config.yaml
normalize_top_k: true
routed_scale: 2.83
balance_bias: false
init_std_router: 0.0265
lr_router: 0.00262
num_key_value_heads: 4
norm_place: "pre"
rope_theta: 16500.0
init_std_o: 0.00667
optimizer: "adamw"
learning_rate: 0.000861
lr_head: 0.00888
decay_shape: "linear"
doc_mask: false
Below are experts of layer 7 (counted from 0) of a mixture-of-experts language model. Rows are named router (the router's row for the expert) and show model dimensions 128-255. Each number is 50 + 15 x the weight over its row's rms, rounded and kept within 0 to 99.
After each expert's rows: "raises" lists some tokens whose logits its average output raises strongly, later layers aside; "gets" lists some tokens that make up at least twice as much of what it gets as of all text. This comes from a sample of Wikipedia text that the model never trained on. Tokens count by the router's weight.

# expert 237
router:49 55 55 63 62 47 71 40 27 46 62 52 59 24 28 70 65 72 45 51 54 46 41 44 44 80 55 40 57 73 51 35 60 50 34 56 71 93 41 28 48 39 51 48 51 30 53 44 71 39 49 60 44 61 78 34 42 45 65 56 32 66 69 66 34 68 37 28 58 62 41 48 44 32 55 45 61 73 57 48 68 48 57 55 55 42 57 59 38 85 73 25 55 34 37 48 25 40 47 48 57 51 47 66 61 56 51 57 66 39 35 63 42 43 55 57 62 44 53 32 53 57 55 42 70 56 20 61
raises: " to", " from", " with", " as", "here"
gets: " the", " a", " used", " in", "ed", " known"

# expert 182
router:30 57 49 59 54 27 73 43 48 39 44 33 50 25 47 85 52 71 42 64 72 73 57 16 42 34 67 36 42 69 67 44 61 44 53 54 68 80 56 52 52 51 42 58 39 55 43 31 45 38 59 41 69 47 75 59 08 61 41 24 29 67 58 52 37 45 50 35 40 43 50 47 43 20 62 42 38 66 38 40 52 69 71 34 74 55 53 81 58 47 40 46 65 54 38 50 37 54 38 58 52 42 28 61 62 46 32 52 67 42 31 60 39 61 39 80 60 36 52 35 40 67 73 44 32 55 44 62
raises: ".)", "ons", "\n\n", ")\n\n", "'\n\n", "”"
gets: " ", " $", " This", " canc", "ank", " viol"

# expert 109
router:49 46 46 57 65 46 67 36 47 39 66 45 49 47 31 40 28 51 54 40 57 70 60 47 46 54 30 25 48 88 52 29 44 27 49 52 63 86 32 65 63 60 52 52 63 36 58 48 50 61 62 64 66 36 76 62 33 35 56 36 34 89 69 36 31 51 36 33 53 62 56 47 55 51 70 58 37 57 48 65 59 51 44 48 43 48 50 52 72 72 30 01 65 59 58 53 32 47 36 70 47 54 17 64 58 46 43 67 65 47 33 53 66 45 49 75 71 45 54 24 29 66 42 51 35 57 19 67
raises: "°W", " species", " same", "iety"
gets: " and", "'s", "er", " two", "'", " three"

# expert 231
router:48 50 38 54 51 11 65 45 54 72 69 33 66 36 22 27 44 56 52 52 59 74 42 50 30 56 55 47 54 46 44 67 39 39 49 58 50 77 67 50 60 60 50 55 49 42 60 23 37 50 50 33 63 40 44 24 25 53 39 32 33 48 52 43 28 59 53 28 61 32 65 37 35 30 60 60 41 49 53 35 50 45 60 34 95 07 62 99 45 67 47 30 31 36 37 16 15 35 59 56 62 27 35 41 53 66 56 36 47 56 05 64 42 79 36 66 42 34 66 47 36 41 75 45 72 62 35 66
raises: "claim", "ran", "vers", "tern", "act", "rup"
gets: "-", " U", "–", " Al", "°", " co"

# expert 100
router:59 53 13 51 41 51 68 32 52 40 45 44 53 33 44 49 14 85 39 40 50 53 45 27 36 65 32 25 63 73 64 27 56 67 52 49 63 74 42 43 34 34 51 60 49 34 49 53 66 33 66 49 39 25 49 48 52 70 14 32 32 65 56 48 41 46 57 20 56 48 47 41 34 36 45 58 48 33 55 07 56 46 50 57 58 34 51 80 64 56 67 35 53 45 16 39 25 38 53 49 48 52 44 48 49 51 55 59 56 73 23 62 68 67 29 45 53 29 80 24 39 62 58 21 42 47 59 76
raises: "\",", "aint", "ut"
gets: " |", ";", " |\n\n", " |\n", "\n\n", "–"

# expert 217
router:61 65 62 59 61 48 49 32 56 56 75 31 72 38 36 57 25 50 77 69 40 80 28 51 50 60 39 42 52 77 54 52 43 43 70 80 67 47 62 53 56 72 68 66 57 40 49 58 52 68 52 59 61 54 57 29 49 58 33 32 40 55 68 65 56 46 23 28 60 48 64 48 46 45 32 54 17 45 45 36 83 59 37 55 38 32 46 70 52 50 57 15 83 56 50 45 39 62 26 55 35 63 33 58 59 70 59 37 72 67 32 46 58 51 45 60 51 44 66 19 47 53 56 51 47 68 22 63
raises: "port", "burg", "ili", "ha", "els", "ure"
gets: " and", "th", " or", ".", "ie", "ers"

# expert 214
router:54 30 42 51 60 50 76 60 48 54 71 19 71 55 47 39 30 57 57 74 46 79 42 43 54 32 51 16 40 70 37 37 41 32 63 74 98 71 27 23 31 65 57 74 25 47 54 39 29 60 37 38 44 42 47 67 47 55 38 44 24 60 66 69 44 75 32 20 69 39 65 76 65 33 38 35 50 35 48 54 65 37 76 38 60 16 68 62 52 54 65 34 58 48 35 24 35 26 29 42 34 64 47 72 56 55 41 37 51 60 10 49 58 63 37 66 64 37 49 33 62 56 74 54 41 67 44 53
raises: ",", "'s", ":", " ("
gets: " to", ".", "8", "6", " Democratic", "2"

# expert 85
router:53 48 44 45 63 62 90 32 44 55 51 44 73 40 15 58 69 48 36 40 55 49 42 35 56 60 45 21 52 68 44 29 71 50 69 53 70 70 62 28 44 64 70 69 43 43 56 55 33 31 49 44 73 51 57 38 39 48 47 28 36 43 63 75 29 71 53 25 73 49 56 53 61 31 30 54 31 50 53 35 86 43 48 41 55 36 59 62 51 67 53 31 72 45 35 44 25 41 48 54 52 55 47 59 50 52 50 54 48 57 33 29 45 57 26 50 53 43 62 17 48 45 99 49 54 57 49 80
raises: "),", ").\n\n", ").", "})", "}", "é"
gets: " ", " —", " ·", " No", " +", " −"

# expert 222
router:75 44 38 30 45 25 75 43 56 67 72 23 65 49 59 39 36 69 62 40 44 52 06 54 55 58 32 40 31 67 32 45 37 52 61 75 60 50 33 40 41 39 54 57 68 43 60 48 40 33 24 08 52 47 61 40 40 69 44 33 57 59 69 51 29 67 51 48 55 45 41 47 59 55 46 60 47 37 55 43 82 53 62 49 70 34 68 66 81 47 53 29 77 75 31 46 43 29 33 31 43 42 68 55 54 60 60 49 43 70 19 36 58 38 34 83 35 33 34 34 34 70 59 47 35 51 27 77
raises: "reg", "mp", "ga", "go", "gl", "ground"
gets: " |", " |\n", " this", "%", " This", "."

# expert 115
router:57 57 44 56 45 53 70 45 50 70 72 44 68 66 38 61 46 44 69 50 52 68 45 39 65 53 40 34 54 83 65 34 39 37 63 56 71 73 33 62 58 33 59 50 32 36 50 28 56 25 57 35 62 66 63 49 60 56 16 37 45 70 88 70 42 44 44 40 58 59 54 49 72 54 39 72 42 60 31 40 61 74 76 54 57 36 59 67 48 59 41 62 65 55 38 49 41 39 51 68 74 46 55 31 63 80 50 72 87 46 27 75 66 50 23 66 64 11 37 33 28 46 55 21 36 54 55 82
raises: "oss", "inter", "iment", " action", " Action"
gets: " ", ",", "%", " |", " (", " age"

# expert 87
router:30 64 32 55 38 54 90 30 43 49 49 33 50 39 49 32 43 77 52 60 47 49 58 33 29 66 37 58 34 68 56 32 46 52 67 46 60 64 53 28 46 45 58 59 44 34 56 60 67 52 44 41 73 28 68 57 48 54 32 52 31 62 49 54 49 29 31 24 70 55 45 47 70 59 61 71 42 64 38 53 46 38 57 52 46 56 55 91 40 75 55 42 58 37 56 35 32 22 39 68 54 41 06 49 68 70 56 37 49 53 37 55 82 83 34 55 58 28 49 30 34 61 54 44 24 58 25 70
raises: "ė", "inus", "uck", "uke", "elli", "utch"
gets: "-", "\n", " (", " ", ")\n", ";\n"

# expert 116
router:64 52 62 48 55 48 75 55 55 56 51 39 57 39 53 60 22 45 41 54 74 53 24 41 41 58 36 36 54 81 28 48 50 47 59 55 67 67 22 55 37 40 73 65 61 25 50 60 65 50 32 24 68 64 74 43 33 78 57 38 31 64 35 42 33 75 42 42 83 29 40 41 40 44 59 61 21 39 46 23 62 66 65 36 76 29 43 62 56 44 52 44 67 39 06 53 39 56 44 56 49 21 49 31 60 78 31 41 53 44 29 42 55 54 52 74 50 32 40 54 40 99 84 48 54 74 49 75
raises: " |\n", " |\n\n", "hold"
gets: " he", " it", " his", " the", " He", " they"

# expert 208
router:27 48 49 39 19 30 74 41 62 82 47 27 58 51 37 61 34 41 71 39 47 58 30 17 60 54 39 33 32 66 57 40 66 35 52 34 70 67 40 17 65 59 53 47 32 28 39 46 62 59 61 51 66 41 64 67 80 48 23 57 22 57 43 46 48 50 69 40 64 72 18 67 53 42 48 48 34 43 37 40 55 54 48 50 36 51 72 93 68 61 39 58 76 18 46 54 45 27 33 54 60 52 54 41 56 80 53 54 53 43 25 49 78 55 58 62 58 25 37 32 42 54 50 35 45 64 50 57
raises: "ly", " that", "more", "es", "ness", " may"
gets: "-", "\n", " Best", " the", "==", "\n\n"

# expert 75
router:61 45 68 51 39 62 51 38 38 58 47 13 41 34 64 58 49 74 42 70 59 57 33 14 54 63 32 12 74 58 45 28 41 28 67 73 65 65 40 06 51 63 51 68 23 43 31 62 40 56 51 26 69 48 61 47 35 28 54 36 45 50 74 33 25 69 44 50 53 34 55 49 40 40 69 52 45 36 27 53 52 48 72 37 49 49 59 69 52 72 76 14 67 54 41 48 34 54 45 47 41 50 44 67 58 40 40 45 90 77 39 33 48 64 46 63 62 20 53 52 50 41 75 51 49 64 44 73
raises: "aken", "ap", " Const"
gets: ".", " to", "ing", " that", " is", ".\n\n"

# expert 218
router:39 34 22 49 43 64 51 66 53 48 55 45 51 49 41 71 47 83 54 67 68 61 50 32 27 39 66 36 68 56 50 55 55 38 81 68 38 82 61 43 42 65 48 50 76 40 33 55 59 46 40 19 78 38 69 55 21 58 14 36 33 70 61 66 47 46 30 45 87 52 67 40 68 48 56 56 47 52 54 48 56 51 74 54 52 34 65 74 57 70 54 32 57 72 40 37 27 42 63 51 50 44 47 67 56 61 18 54 65 34 50 47 66 52 55 60 70 46 58 53 10 53 61 60 42 61 43 76
raises: "”", ")===\n\n", "')", " often"
gets: ",", " (", "),", "\"", "\",", ")"

# expert 226
router:42 68 42 76 19 57 82 47 17 50 41 38 68 43 45 41 45 66 68 76 54 70 43 17 29 87 23 32 60 71 71 44 63 55 79 40 69 50 70 17 62 45 63 57 29 39 56 56 69 35 63 49 57 37 77 44 55 53 29 45 48 52 50 57 54 50 53 32 51 70 32 54 38 23 47 65 48 37 46 28 60 48 53 59 54 50 71 91 44 72 65 52 88 44 58 43 47 40 62 33 78 25 27 60 54 50 79 46 64 40 28 55 50 44 24 38 57 17 43 39 60 77 48 29 39 46 37 63
raises: "\".\n\n", "él", "\".", "amer", "ional", "ises"
gets: "-", "\n", " •", "=", "\n\n", " Country"

# expert 164
router:49 49 36 56 75 28 60 29 62 65 61 36 88 58 45 54 53 45 54 50 47 44 46 27 40 45 32 47 45 69 38 35 47 44 61 75 57 73 48 30 49 70 42 72 54 59 42 44 71 21 69 41 46 56 64 44 35 67 24 25 51 58 59 61 51 63 48 32 80 59 51 66 54 33 35 52 47 56 46 47 48 40 40 20 39 18 65 83 43 57 38 41 58 34 36 47 40 40 37 41 50 51 38 59 44 68 49 25 37 48 05 70 43 75 46 72 79 31 46 46 66 57 55 48 49 32 36 43
raises: ".", ",", " |", ".\n\n", " and", "am"
gets: "–", " music", "ist", " Democratic", "-", " politician"

# expert 91
router:39 36 50 42 44 43 69 36 56 55 60 23 53 41 42 84 40 60 70 70 51 63 37 47 48 45 71 45 68 71 51 50 56 49 68 60 60 59 59 47 38 62 63 73 32 19 54 31 72 31 67 37 63 57 47 56 39 38 32 52 31 44 75 59 40 42 58 36 55 57 61 58 43 23 63 64 13 56 42 29 63 47 44 59 68 46 75 68 46 51 44 23 51 41 32 34 45 35 40 61 45 36 22 64 60 39 46 21 58 49 31 57 55 56 40 62 53 18 38 27 33 39 73 49 28 55 51 61
raises: "20", "elling", "08", "\n\n", "ich", ".\n"
gets: " ", "   ", "     "

# expert 65
router:39 46 50 39 47 44 62 36 52 48 60 41 59 38 67 93 37 64 52 49 56 45 42 25 54 59 16 18 39 67 55 65 49 53 67 67 66 64 58 50 42 53 53 42 61 35 52 56 42 26 30 24 67 53 80 48 41 49 21 45 19 71 53 60 36 56 39 19 67 41 48 53 59 40 78 53 32 40 26 28 45 82 74 32 39 45 56 77 71 58 29 32 65 53 29 49 46 49 43 49 45 53 36 64 46 66 23 69 75 58 43 64 62 65 53 73 55 13 35 47 45 50 59 34 36 57 47 58
raises: "abad", "\n", " nor", ")\n"
gets: " He", " The", " It", ",", " was", "=="